config.toml
experts_per_token = 8
d_expert = 32
d_shared_expert = 64
balance_bias = false
n_groups = 8
vocab_size = 24604
lr = 0.00103
dataset = "wikipedia_en"
Below are experts of layer 4 (counted from 0) of a mixture-of-experts language model. Rows are named router (the router's row for the expert), up (a neuron's input weights, with its number) and show model dimensions 256-383. Each number is 128 + 24 x the weight over its row's rms, rounded and kept within 0 to 255. Numbers have three digits each.
Before each expert's rows: "gets" lists some tokens that make up at least twice as much of what it gets as of all text. This comes from a sample of Wikipedia text that the model never trained on. Tokens count by the router's weight.

# expert 117
gets: " for", "\n", "-", "l", "===", "."
router:109115110119206093102110175122190134149160107141108083127154111152122162053114150132146127076105145148103128158172127153116119139085134136127143167151141165137148133142137166117127102136111136101126123165147120087138139092155133095135130149114114115132136124109103088118137131141110117148215133078150139141088131138117105154148096161149136121162114092134173129127126077106121114115136
up0:185070144105127136112099142116137134115125115143114101123098130116118120180119137129114138140082128155114141159182135167155128157145121113125130133119110150108096133133136119140103135176142153087104104144156138091104089139134140118120145106127126137138139142135151093075144145162106129115138140133143105097045128115144129149145151126153130104113114090105111136147110104083118099139112
up1:132120110132174093170099129103133126136099149102165137117141097144114127137133098140142080122095141106116137120115111151138106131098121130148143095150129118124126116136109114094083096122195154139139149099097165104114146088124051142107103135133103145143128140086111131158117090118126171096107147122144160142163149126151148133135127172144126124157167118139117121148114127116096124137134
up2:115162123108155120146120101096130131141140124124128129146116111149118142181082118149146073117115124145106173151142117094154153106132090127144117141131141119132127143163090116069117154116093109107145107099139082125137119155141090129106138128138124153117137121162180074087097134159157109132112112087148110146068126152160154148159121117135127114120151168091111114122124141141110106101161
up3:120147113117167100111164165124147142112132153156156098146161143140096122151139133087103156173128111167122090105120109118114123108109153167114136141139155134162081116147182129162121137121138101105137112154123112139067133127105131115128139115136119124150127135139179129158134167106101126147140120146128163160102113140159109146142138156121147122163129134106145104137158150132116154100114
up4:152144172125178139099165152114105154155082177127129140128118129058134109154131111116158086169117141163105141117147158094127084150140188102117110151108071124131131106126151172143125114121148134095113109168151126109119168110180094147157139123139080119124091143150100104113089118132110132070117128151171130112119115125085106169112137135153128135106119143117141146127108144128084148136092
up5:162101110100140148115125119138171116144132137132101157139142122131096159125144132167114122133148131119110133141091156131169131092166144175141141100163131115192139153148107149114108113133139117161133152090107145088063152130115107108144081115125148111124146112158108116154121138149150133136132138146127131139163155084117102144137163122130138147140112127122149121130140173147162136121105
up6:134133117152163100171124157087097120125129086103122130148128121132104146150138156156117135147139144163105098086173094084118160156172135145149150147126098132097092137162166116142141099161121090144110129114129108131128149127155120145119142122119105186137108136165113121128124096136149083155113109147117133112135125139116140142153164133146133098106150162118139158116121138091147145107174
up7:111162069156155139178097126130093150125184101128124080101139104155102148066121110146119131147124123095100131117130079135112093112132086092126158125134133132144110137142098085172111121133155128155165109136132140108151149155102113105141136086119106147125119121141161118150135117109119117126163106141125134130149139125124165092104147143107144148109144131099181160114093117173184114104140
up8:134147121142143094116113137155108078145097164158138111158126144140134097137148099112137113122164158136098162153140115097146090146133129122104123166129163115158120156151111124093139142135111101126079109189142133081123157089097129135116148136148081139095138094175135171100146143145100128130057088135146115127083140140132162121182102144136146114117091159099112119124161162137130155103110
up9:108162136080109081105122140133137152143119055128116118110154152144115111110106184124096152070150216131098111104130141167175142130146145124105144143122105176110173133153111138123144143105113123119158138127142122112113173100107115149137136130181103164150121126131164113086119156174116103131136119130115136118135171149115115120110127137136111117141121183121132079143089119140133118136140
up10:108119153128129103087106132116106113147165129094110166150106136151097156121090118152116149129114142125114100125099068124165159164163114154104151161118069085129142122108098156129127111148106142122141114153136135055114177100131152153129122103118161124133132135148133136097107118105160108108177139127155167125135143120132152120128158109114174126109146144099149090165184107081140130127148
up11:144086121135124145138147098093100128087168109098074096091085117135145157092080143146157167138110117123091123112150108131156142151154129073176184155121135115114111132147140108083117109122094137138123115161124122092161175120137120125123121128157128195164103088165122101095144087145110093166144088123146149154118131137130120162139083113119144111147146172143122149145137125121118161130138
up12:138172170114139134135146143153143177133123125125116116091134122141094132086113123129133112104089150158095127154161145111137127125133111109098116134149088135147121110137130119140128095133144123109097087119126102131143137103150160144155152112158135127178146121143165156184104117171160123121133100087118122122116122148112121128159109116120118131136133116144149119138169135148129137095143
up13:134123116141148111113157071159122132070126120150131134114109067100100106131102116146092162150115187142109179132106079144074123139132146128124140110103125141116119161151154149113141165159139157120099154150139145114126167092121140091130162142135149126119116153168134104127162134150150107188130083155135158098130175132102125119128134143128133145137100082147137127127124084112116136102157
up14:159139130097115110153126111094161139048105125104142156090113127144134164115164119122153180171142095146101160121117175138124143144119111150092122113132137125102104095127156135145154131122138128132109099134130154158122118114162105118170134146155149118137157162088130160098125161101091190135120167115071151143132134132121131116113094090119134166154089097131124165129100124124179098094099
up15:124145124212151150075155108157057127119146091099134133124138152124101145142145111145108171126147087133130126097140139146117141154152114125155127151146154080128151143147156106149154181164126099092103131116156157135157122143169110127099144129119193151164056118130125133142088126122129126190113110142112147108141101118121167141102112088104130129117116164135107165154127129103131130103164
up16:149195088108093079118128128150108115129132185171140163074107139148116115128179110142123119146114138157114128102083102114160125153155138153114142155141115152148155133144144118159139111173127116093151083105108133108147115106100149105130099056143087177153117165110147139123069138140162153111156088127145150131136097143133133146105110080098150120116105134116139132113068155146157121079159
up17:119118143127145109064144134106130187108115097144174105127125060135131100112119128159121157131145154192092160086172093139145146148165136114104111153122158130122150137157119121146151154105129087103132091142141099126133123111142102104152129121157171168144107103127146103130106130135174086172129099112128143110113117181108159149115137156120116123148147167104104119140139134111169122119134
up18:196080122116154147102131104080107103091103134116107076146157138067127098162119144113143125132129140126099133099155118165153142109191134127145142129120092137093083124113141123147143062066130154146113063126162145152156109145185148135130106160142146140162106098126108149127102094141115133115116153106129104109141133082145131123104147136164154108128127142127122142151104110110135171133157
up19:114099166137134177140079112146144140124095130159122137138125097145108152103132148106129111160108115162130077097116189130133094128108113138131141107129133090105134118102127139130120166148110130125142175107114107109163128111144132161149116122103132049141157100121125128126128189120142105082088146132133120143116162114143132076131139126077150150150145133056161150146160139143156088110112
up20:144186077116130121140145104109123124160140130101114170148105144102103144163120151121130151147140094139118114125138141117147125149116133120113133100153083082190117150170176135128170127164154148124120069146134162144163167109108049121164092096132117086116128158164117126123152136130106160119075127131121127153096157126114094142154118160180173148114107182148153096162132167134124130148120
up21:130115140115149133128131171099143150136160122126170107107142122155122100164127139151153139125139119138124047122109174173109134134150146125107140153100161185111153104134157121167187085104170194098169131151133171120148131148145086125154150116100109133132167103102098115166114147129085126110104101138108193160117093122107142144157112124114161090111116143108141103126107128114084142097134
up22:153115116083160156127128144097126168116140106114166107084148099145131177144106129155158128098166128132109141158133146098121136118145121118143166141079149130128157193134108123160127142137146141107072158155097111159086159148079106163159119132129148121130150104176133055121135114151108099158103115080137125155095132137132105161160106124175164118158122120097105134102165146114106079139121
up23:138167136128152105116117158119136130110163125129097083118154124140135155132144088137142073125150140140106155157158175108145121109134125114163130090144155156145138140121159123135113095112125141091089118142129133115142160104178125133164147123171141126095123093159116154121124161135107106135118119095139138118121151140097104149152117146151140152106129086104114193087122095096154137146150
up24:150131109146141111104174131153112138129139141112093129097142129133111149137083094163139107148083157107111159125141085181131092139166093134105188130154116115140100116112115116127145113126113106121153115111114126134144143134114104089095104117123107150116125132124108092127131113154120116133150147130140137113083154135138147121143096183131115115164124130099137152127089101090130105147125
up25:165161137157154143146078124166167156126124151130124118139126139173148114151129152131123101133143132126103137125151123162100114104118107072156121156167175114096099170142118187084117100153119113122060130130126127080168164153114120117157123096129169158115137113158132108098179155179105137102120122124131130140064121118122141114150120150127131127111107090150098155126126132164175127132117
up26:112091170155115095093127076142078128103113145166155123127108132129122084178090137140147118125150129163103163108166105115113103100157121115126138080117142144168116150133112156128112165135130134154097117149141112115144114128128135139159104156151108145145116128180092117138117114144104123132134111110158130140138146107120123125136137158130134113063123155121139129106147106115118109128136
up27:132181149132137074116148154131112126107128138137153092178151160169087159168108171144103097136102159116123106116121088133139083136122070118114098115149077153118122117152139103129112105150139109133101087161152102161108135151132140165101143142101124161097101139147112126134152118077122146178169103135125118144121161124135146126119112126127134138133138115120143134110120143120093105157152
up28:089112124137135128128119083129130138127146133123151101148139117162111089143099151138149130110149148111116159104118121113093129110153111151172137112189137187101157128097107116121128138106122117150115128120125101136153169120143141170110150129115128130162106146134116151113131148145142103136114118118150169134125051109117152105130096164158120117123124147096138091120117094111152128128130
up29:112130107129129136132118156091119114109156119105134106169066112176113183136116115158126139138108103149098112121141135116135125156155114149119138147135096098096158131188165070124108147156107124154098098189145095150145131133098097120139117124121174160140117122155139125124129064125086093158095135131117115168141098130164162106122117126103140119083154122135131151125175130121111141118148
up30:181107134099126138152116152136147157140138142148134113140163130098101093127131129145136133136119124127125120156145089115132060166125112125176117128105107141125162134134082136146048104113143180100121168098123119107105120121129094106155129140122154153129129103101095137145129129141117158067115131152170134118108132097123154149098106123125128132145149127068062168141144122087115133092125
up31:112152125091077103105155165129152125109144116196152131164148114136105118128092116117132147150152100125090125102166159147132144185115150131097171116088114109143158169137126161114120177155161119093132124152109152107122143124140076131138152136167139151178106170130118072096116144145154148128118121141117140127126175112146146090098166145150166130155135180121112096168110166140085103103129

# expert 113
gets: " to", " for", "\"", ".", " 2", " 3"
router:159116093138173172135091126105169070174143127105145100113122102123164145073157124138141117107139091136118095162135157132136167126109164208159123126126106174201141100120131130110123057125133108115139118110087111136136108070147158156160154169113135122090170086085096093108106152158120158128146174147138120137141145129107104142145097159123091106130129088148139122118124081116124147140121
up0:165065123105115156149129105143094151145117115140119152092095106124129137088117144130080083128079116120114162101125082083118136110118167175154123107125097149153179174138136112138121131118106150097111142105102107136165125102126117100133143097120144096144118118177171099120115088135140079124139134114109145107078137151117147166102145078094079128110138130108135136164127134118136157142151
up1:171113099092142150114134144095152118124115120120122111074150168096106174125152114139101138128134159139126140095108102141137134093112151076096097131136148130142142149130129123125136154123120105137133120074117102171120142134140126140102167105110127135120151128173152108156151119107121101132139139141098084124121092151111166170109124087108156099130146151123107112125124146142139147112132
up2:124096134145144143126125129122138150101135122117126147114112121097092124132127151176126111132105134148109114135164080163144110115138139128176154106092129131125070149109121168145167110087147112102127141120106101096098126124125157116121115118118114117089076145102127116130110124112121181133133111158117121141107137084089122136166143153103168110136137142110130145138082131120087136086136
up3:123183130156134110095185129109143119105168124116131079123138094095070164160134137146143107131135169166114151143135121116109077124145108125118118114117168151115065120135149118117168148090144138118115157128108131137146140128102135194128136090127115159093130089138154191099123080130103074121109117115181159073094100125117161133161100135169097100171167171131121141130138126141152098133149
up4:144143150119095170086117133107101140112134119140134098086130094170114143142123092110113172116146121132095110086159121103151129110141116128120138093177140124158108081138130135129124147084124173162094167144153102131124108110120126130156124160155083187181101094092126119134116095158118123115063115065151129143128122089087151132153110140137139101141157157087142122133101113109146088112111
up5:144143106127143117112125107154079127145158087142132158148114109103134116071125065091131106107169100122122075147097137095187115155154169147126152131117136108183134137098120153149126139090127118110128103118102157133126160107085096124087151072134138101107103140116075123110120137070131118115123155184094120145152138149154108153164140130138100127153095131158090098165116150138178143135114
up6:177121127091117164125172158144149145140107141137163129069125109152151141162102147132118156109157121138107125109158091093111163089145150150136132152120086125114156115118145136108129179142149156089135143120168119100119129079146102135135128175169123097126126158140119116138122137154073137145142110155131144112118077115164139115128077148089088120150153169101138144113108126119137096132108
up7:140120127146135156110118124089139061135114149138119139162114116114103099137159146149137092089130116139132139144124147150125104115075113153147128084129115150149121115124107142142125135111131138165111127120179100103100143119099115118141159110131113134153154075111160100170087075131183139115132159108128132160124133119102096132130153153106122141142126072115169162138131100108122113111158
up8:094108122109147132114127110141116114136120111128123155157126122134129121114134115125109123091169099089121158137154130104169126099142138133129156117081146166141146150150095189166167090082135147163133137131137119103120151145131111106111148118142134138183099120135120112100141097121116132083147134153139116141156105128129138164127117118122098143070125103147116126159142098158156159154130
up9:110098153144108110178141135106155102128124161099105111142121088145156133106135123108143145110123144141128132137102118117149166159117121136172140143141129129083146130128147120133141117078102116121114123124121129085116170127088081151125177136131157123157160101118106091137127125141159143098079131145109114130087154111111089101147142161105141097140135126090175154126140089147122147094150
up10:120134106148163104148173153108095128103161103096127093138150146124129126126087123109126125108150097174096104111100165111146119113134107136187136120119114177144125102111130150096108115096165090126113116088100169147150118114139158186137135134128170082114118125141110149124091134140092127103084159098161145155067155112103146064141134109088177125139143091103113132132138090099132134129125
up11:124133094116176126145136113097128115140109132119116155124132119102123115123131142138123095128131097126083140149158116124144111121146142140156166086116137134135107091091100173161153096118181106108177108144095163131112093127146147163132136119116127130111078131135126091118112132131091200159114105119137145135095120093115137141147149145106122103129116163111123170110072138138098091085135
up12:161119170148125108160120135091159152140083093104117150113125138181152136127140141085101103087173125079099129176083165111153107122124144129140138150131125108082112101121141067143148105110135118142115118114119137107143123131161134148126119158123154128141129098131150113100136133130100147100092139135110121136132134132114142127116119126096106106120148131079171107132163138109144138098150
up13:103166174086139113137110156142140147150107134109144155070140104158123160075178144116104142110158133119139121100148111107143141162118148175092141148122105065153164086141171106141116117120126160147111138129174154094109181120137129112136127133118132117164138096175120090109131170141151097155104140161160105149177132130109139124111147134157126127152163152154129088122170128132132092099126
up14:099143123183152144147134128099140125132125094081097092128148153135152145128138110119132136113152098140116133129160123115108140138124131112132142114104110141058126117131109119067137124122162088146110072119094116132136150133135136183129079110146168119110134124120150125103136112136081147153116112129105136112117146174159161160151105128179144150122135158110120144106133094129174144142155
up15:150119108131086127141147161150160077117129122166143110115119116162133123130146080161094112126102136137125172119124122165161128160133161109160099114126121126154143138077103088170094152101130112140163124152134149132116143127137110135098117151153077101124107107155135144133095087140109109141118174139133107143083156176107119116115130124139107118125107143097148152140107128106112093112074
up16:116154102140143154133085136129168103167119148143129138150139173160145165122135165097102117149131163148116184088140133131133124126146126129122084145126125101173103124167171138115107155166145145121154128144115129103117127136109147110120120103103095145174164117117132156139135165109142115156123147158106122172114140107149145104148126155151124114128129128154112141120131143138139137110158
up17:140132118131115145158119136146087179098151137145101139144097113112108116175106157122139057130108130158082095106129148138156109119114100111148090089091094116114126168158167086133107119115233155140128103097125083100145118137100125150154155104104155139090119108092168095143112113120099108141103100095134133154111131135156151132123160183101125139150154082116121086149142111122165133083106
up18:078100085137150141116169132163134127157127158174161144137077142086124144163152113155135162147132135127091095157140101136134114146077116102140130123104133125125128092098103170127131095145157116131172131119110144128137101111120115141132163127126115094130090144116125107106108114132097200152082138095139172123121136128141115096150116124100128082096066149084115130121133138119128152134137
up19:130138165106128123067120167115129142139108111118126161127109108140092164113117144139125136109189138143089142091135080075135131133131170148104125157108098110119128139112138107101129163138106115112122080130129138121083175138151139122131135148126117153099130127159167137141132110117136100126149088114119111122161120142126198141137151104107194136122167170136121071105126156128140083139159
up20:174109121127106114155132166089120114122107114133135142101138159163152109136117111147149127100144074165074143103145143148160093127109104136178156113129115134105129122129110152121131107126130147122129099157183126123134156149134111130108100120137194162098156093150157150098126153148155145136151127124141097142080157134131172133174130116080137091106166093085116121108178119109131116135142
up21:136135140138090147099085116110096141086152091120142120127143138131109114102116136160149122104155144107109174072132073108147164101140134122143145124121152117107123184119128144122148128090141132133139164109151113133091130081125113110120182123115132134137109161131112079102126155181148104156116070118130103151102139133130189107107143130106111088151131157130133152137142091118121141144138
up22:140159151132124081102186127142118139165118148113110140093127102158150094097156142073129095124113132126132143111118110105153120119115141119144116159119127157181124075097134091134165116136121120126100106116078135148121128146131106163121148145106120130140161084126128074140128150159163150149153145094110149125118141094116130089119110142155125124085125086130120096135177160136140130083102
up23:174172109105116135122161099146126118106109111093156161115107099141128103120139136168143104135132133112071099094120116123147145135139127142161152116103115143176121117133100171123152120161139099160113141123075115115149105156133096138132128156119131063102116159124160101085137142122136150131096113087133127111089116100131153162097117142092098080139148147109140167111143110136157122113090
up24:158140119141088095139141121100134093135176119133104107065170104129130099130200136157115143089136136160082117130115119130123139133140124121121156167131138175154155122132112097136146115160113127096132124118073094156108149132182123202127139154162130136114143127200131136154071117178099104145154127124102128099105135070136177101148118144066130073136122106131113119148124113114118118124129
up25:108141123151154172110151088127106149115112156145131116115142107138092101084126151148113166120128140134114110114143147130167131119143138132139124154112167102077133167109149131079125130111112129102110102121102170142139117124140129117098091117104126121081133174133126069120106118154136128111120149146142127105147121173122140115158125116152135094138117114132122142119059095140121133154106
up26:094091127127155167098128102119163129125123126122114147118101090136141090152129136093159142104168147108087122112141174131177148109126128108110118142133155102132144140127125121119141122142144141126129091136100151144121144141108079127121139133100203142155113090104127113131120181117135127118130143132122153098113136095072122135133116134143164103112116120164118103149140133125136118118123
up27:113131129100144133147112131109109141112117087140111147138117097104138111156140152139129134164119138122087160107151084118112129149167174142158151093106103141118116154095148162128107134081117127111117109117074109110088110114128131157153154143114140107114113138105154088070117154143089172108065127164120130157094098101121129131165150129072133134129133136077123155146103138155103142104178
up28:127144133116155133152141114141138137097131152113160118100110108134114169136127121143137150080110142180129164112162087154145100149109101192148139146099148113086169149114106147129126077085126125118103106125145166116098167149173169105145095129158133169174121071155156133096130146137126090178101125166124169137095102101124151113107118148127149144126124114155132175097156150107144094124171
up29:139106192129136092163102110120123133090123127094131122158125114154138141127136167142161070109155176081098123140115125130135095106101141098131151097161154164077126151131154150165101084104140158142098103124125163139118148098115109141134105135147138210107131140137125111100166090105124152107141131149134141148131185085109165087156134150140139107119135120133134120152117144127084112173205
up30:116092137131141151147129133149106164129091142112152093098153074164134192112148122117090113118127089177109155143128125122083115136159108161131111092114142153138131090104142103135154106120097138074122148134121140172156148157134140101151115137120083163154133092139129065116185137186122115137143146144134116124112101133148109085118125148132148123116153104101170095145149183150119133154121
up31:148125098112129076154112147168138104140137163119226165122105119122140119123153120126133106184090088177114139162122106111161129133094111109113119157156112109143135154121112139166112125115146140118160134044101130141096129147163124149150125137122146116188117142109138100163118129099138098128136134112141157188117142161140149130168100137142116156143148157144144128113141168159160141134125

# expert 116
gets: " to", " that", " which", "|", " who", "-"
router:150095112158161140124131136154163128166153151148107121130116148142137125087146105078144132102106082112119144152115140149142176132117165152138121137117166131151073127167132162137163091135183105130130145125132111095123124063148148129130148151135152121084116121114085097102131139126133132107147148100131112119133140121125143156128116140139127138148114114176117106127116076159137148132148
up0:136132084153130135136088135177102156129138117148054141131102114161116159105144119108088066130117119158124138114094155132101152149135101117177151144140141109136116113174122126100169155118114126127103105089087133147096133106160096180083143123136104140132111100125138131137123148104112122137126131153146126109143124103116129138127151105173128130118114086111129127134145183129132127115127
up1:136135139118114121140116147157108172116114118116107152137106146130127135104093182094115149092117113104108154100102155107146143134113096129162112119134149102110134145136147106120171105136166128136095115095108130092134144090120117133110114111101092157114096119109136126133145139153135121145049123141141150123132110122113156110158147065149130127156141093137131108115168141167121151110147
up2:131197180153077141130103117109124114122163139156107149144088139126117103103084104141116119116090128116133139118159163134113135103093131176117152117097132113157099111136131103097119107127110154137106092094162102169123152152141071160124124164122119106161128161118153142122151125125177141117129082122152135141130114110135084123126125130148128129098178107118128115074107139095154126154161
up3:113155158166115103135141139180162132143052157121142120124122126125103133117112137155128075108130108093119088147143097131169132142097119135100087119117116099094076126154139129129099096142120150091130119146111122100138135126128142113172117117125144132092123136119106083134173151098153143147118147110076120154145153114128136163079099139136158147102152115110120089110112162130107175164138
up4:133159115117167141165166122119130157110105088157135126158109099069116180087131142098088126134162111137093096144140090139112149096130126158106147107141107152133112134155099124134117135082133075127127131140155094104117167151148150106126120082188130153171095118167148073133117142144146147114142131126112098142043111121140129137121109132145124135132128175150123133109156145107136099101126
up5:106106133126130109190099097122132122168087133119145162120103180107108104109110084141131124154105146136127134142140106145143198155128114112118146126128141095092098109127091153134114108151116107149105126120111150138137109140104145126116104144138143088134131157111099146134178159106136136149149141119129118105166108120113116150161139142090119170140148127118159114130136112153072129115131
up6:149097130138139140118155145119123094130116084145106118144177101137122143117122135149144154110129155139139131117114108111153164113124098149150084180162127102131115140163138134109115138102085162130100126105121143157097156152118114116132141151104119115092144148171158085130113098142144116132167139130080113114108158128113128136167121122162110120136135145102155089157145139141118154131166
up7:147148144138108094119181162141127133104140119087133166104116133118154113106172105151116152126126115153130115138098136133135110105131137160143061146098082112145096113137182112123110118169188133145145125134089113103101119095110144168086147118126123068159109141114133136169146110126134115142109125098118172094114138100102112118122115097099156125075151107096078132153100107115154119147123
up8:161133121170102113129166118125123141134140185084093133149149095080108116136121153082117140117108161158108098133123111163127136127120097155184087127094109130161154108138135159110122117127179114097111084118095110123115164139134114182152143094129139112185118119097156127131122159143151151141175105147159119133124111121113149118177117102145129144105117108138097091144136139143132163106178
up9:127105126109140099122126130162173107119152133132112132110138153100130096148094146108140159152135138157146130107105136112157103104135101129118069117108116140128103147130097122129086108136155157133098104095125138112107125109183133122129129119119145133102111086145168122159137134107127114119151160090117113147113119115078150157151141095075128133102135144103169114125155152110117155107154
up10:109146107144124133159138140148131170120107147091126075139107131093090086131152117130136107092114081129147096105133102152154154113078122147138127157104138074123161107134144140140135082122117154099098128147106150141124154090078103113172114119139094098116119135174125088125121163121138178107144146135105141142118160126091112130156123123139172142106118142156154098123122140149078149140123
up11:148135123142122104142164099149108186120074140153132153126132122125110103132126100100124117123107138157097154124164094131170160124156122105162129139104136107085124130190143150130130065144110143121087118141141144149130155142166092130139147126175127124132136152139112102096146185115124107162155132102097159104112120132097138141150098121155155118127130112144150179122127115139089136120154
up12:114124121142117166123136111125120089132142146130110120163110120172098132130165137117170076113135172106116144115118131107130060123072138122159078138125144103165133105120132139089105150085157075152136113132137052127064122144148145094129096143105127099111144152072117117084114118098149157101146100102105118116135143122085116152160084155128124137169105107157122116130121173119154141077105
up13:151146149159100155178139106140100138157147165102098151099111160159119156113097107116149166120127133139132119147122131182171135146137104132132137152119121130131135135102102127077137119133147151143122102081098107106130127119178118156098118098116115158115116153103154114130120124159132136163161139147131125106146144133122141144133115079174107113131134152114111138089115103110157128122155
up14:129144134123112144111105097117167112135133124127125129148147128159128144139150092108102103138103132136137108135131140126134134133128106128115170158142109086149127091123142119133140067102157155145101212158127137122127095096173123146113087102104134136139107102093167144139127147124084105150120153122167112145105149101108154167149119159161136162149084112119098121130094117116110105115146
up15:133167116159140127140144189123103138149168151154111140165130138115131149149076108119137148145114167126096104123096126109144113195144099073151112127100127157118101157118125123122109130084141152127101107119144121106154056152138137148125155094127136104128123144134143130126111168111123130103173159150113148117104098155117146137082136145138144179110156079143130137141157106085153113100122
up16:145155137139093091149136148166109151127108147122125141116106202143145127142125149094108121133152102158109158151160182151150118099104140131085077125099091078089096148134108107089140117126172138187134108096105124129120137155118161113140149123116119167143161143153158110094153112148120136140140128140104151119114123165102117143118073145146110141121141172103124167126124158104141132118174
up17:174134107169134136126143122121144141116149129147141105123118115075123119136136136080103097123139112100121155130130155109118095111100113117109138165136082128150084102109092132128111090123150110169099143053144099151154168143139110122119144157147128158133108130144149141073106126110121173096103110161117144148129126090131140111115150132116170133140122164114122139106129123112115147100134
up18:159084121149162142141098086117136154127131114097088107111115115111150144144138126115116140122074094148091137134158106130118077130117124132146053103121098098137119166142145124127170126087146105147133163146152128146130134085132170131109135119176142123068099092135142132133131136112161096114136143118152143109112126128120080147148139153142095096121160109116126112168099096115160138104137
up19:145157163157148073163115170117095114128127170166100111142080164125114111124127119122106116123130111103128136145129116095158112144125130157148106123122088119105073131150092181142159176123162105153166098131108082090127135119099131114139174117181166122115106121131107124132102100109108149114105121146158154122131126136110151118139145125152124125123143082093127156149119161137129152162124
up20:104117124143102107148120123167126152105182184133122121124109146120111136110135148121133116108163164111123109098125153171155115135120079114129131150155122137095110141120176118123170067086118120127113129100118117169120135118143137112136121117145099124155121093125150109123083141124132134087161121135095131173107157137120123098141130092160149110144130140145104135097109107122146125119136
up21:128172157130126164145109133160129174147162125151081102128124122143139086119127131103164092121104124143116129109123097149141118116117108068111102151103144120108105088167109149127094131116126141108126109099127142127119109106108105156175119153172126086095108164116152117139175123145118173115132125115082095140109168139106136164097121091094128157121139134102160133162132134119132111132171
up22:152149075156095141121141128124106108111128123174144138145108129119121129139135119111129158136155148178107140113136104125145146146137118131176133140123158132142146154082103136165091131130160158126084168115156113092134123115129135173085126141117111122076120147112118149113131096109112109146115102132122158085098108152111190159127174108141081124070097119117154169086169070108127143119114
up23:147133107126121115165124105108068132146156161147114146135089124096121111057141129104126137136117095131102167159119134164159135162111116102167107175164168132143111095095097142110185137102181129137127108060100116159123111128130087160109130118142122154140130099101072137132076093125129145126120102137121139091131100096130160147120150129145149072120120123144122108122143117092145132091112
up24:136171126130178133127132097099159157158155125127073147116132087128151138084101130111114118125136107157130152114151138127096103118113146141156136135162143130124149189131087134141156165117195108126096151116098110135086120161195080112147180122151106162094106133157157116142116111118118109158096147130125143144106108095120117137124173127142109150121098155146113132145101130143187151119085
up25:145114139161108095119121101142123130124127129101121122121091062111124175115167132104151119140118156089118172096122151144091125084093088128114145087067161166137113131108139190111120156085105143138112137061157137118099133162145168168100130112152134153107145147101151111161106149122108112141182157127171093088127110122128127108136141156109074168105100130165119145148157131149126133114143
up26:126094148100116119125175157130125159107160109107150146151135154116112128141149141133088134110089147138118086131088150101153116197141185094121135111107173106151114147112165114071150096106144126089117127137180159134116152117126114134115134134145122120151119138146117117138175115111176163111121115175139128108104105126128145118154156124127137125160118118110095111130131108212137148106169
up27:174181149157107129119116164194124168129098151112164105116113156140093149126125118100112093134092121115086123112135146105108144141121116132144145147151112092160074091088114106143137068113132099107145141125141130133128120136139090139169139126102143130137152127139141138138125102148142170110145132106122139131075147117136103094145133126091139142088164135132115135136161121149145133123106
up28:124129132136062134114180113136092124122118143107123122145125108151120105121081132122114121110111107144108147141109143099123121157122101163156169127135109123127102132121142144117178094097143160132092105161100151154148105123160153090113131061119176147130115128115156140115136132098095171146127103131113141127137152116077154124113130108122150109137108084129138112140137109150145154097170
up29:084141137092131114114151126128120146142135111114113145137131135127118118112128155131138143199152132127133154041094162090148074103145134080095097154155099177127099123160132121145107171149141140128148149149151118122120139106144128146181117133133157105154121194111148103133109144146191107161120137124128102112124175137129120117100139123108125155143147123074174137168069102134098113129170
up30:130152128167149143123152157118136156144086069110153140181118108144161133084114150128088154150146081162098162121109083116079092130108117108139102153138090128142202129125150097145111102164130149112063105124126139120130107144126091152125092089143123089117138147162155133142168118116113114099106115136104188141143135069115116123109154093121110153106159131117108133112133131099141133146176
up31:144102150139146112113181092133154125125128167151116150140132123142125145152165118130091141092141135089121164147066165102148136117101137132106087174145160122136123131164099124096129126166162109124127123149117154113097163120141149136111090130126125133086099093124156136135103130089122141130071123119153144155180112118104127143118128082147147133104116090102135117101089128134150155106147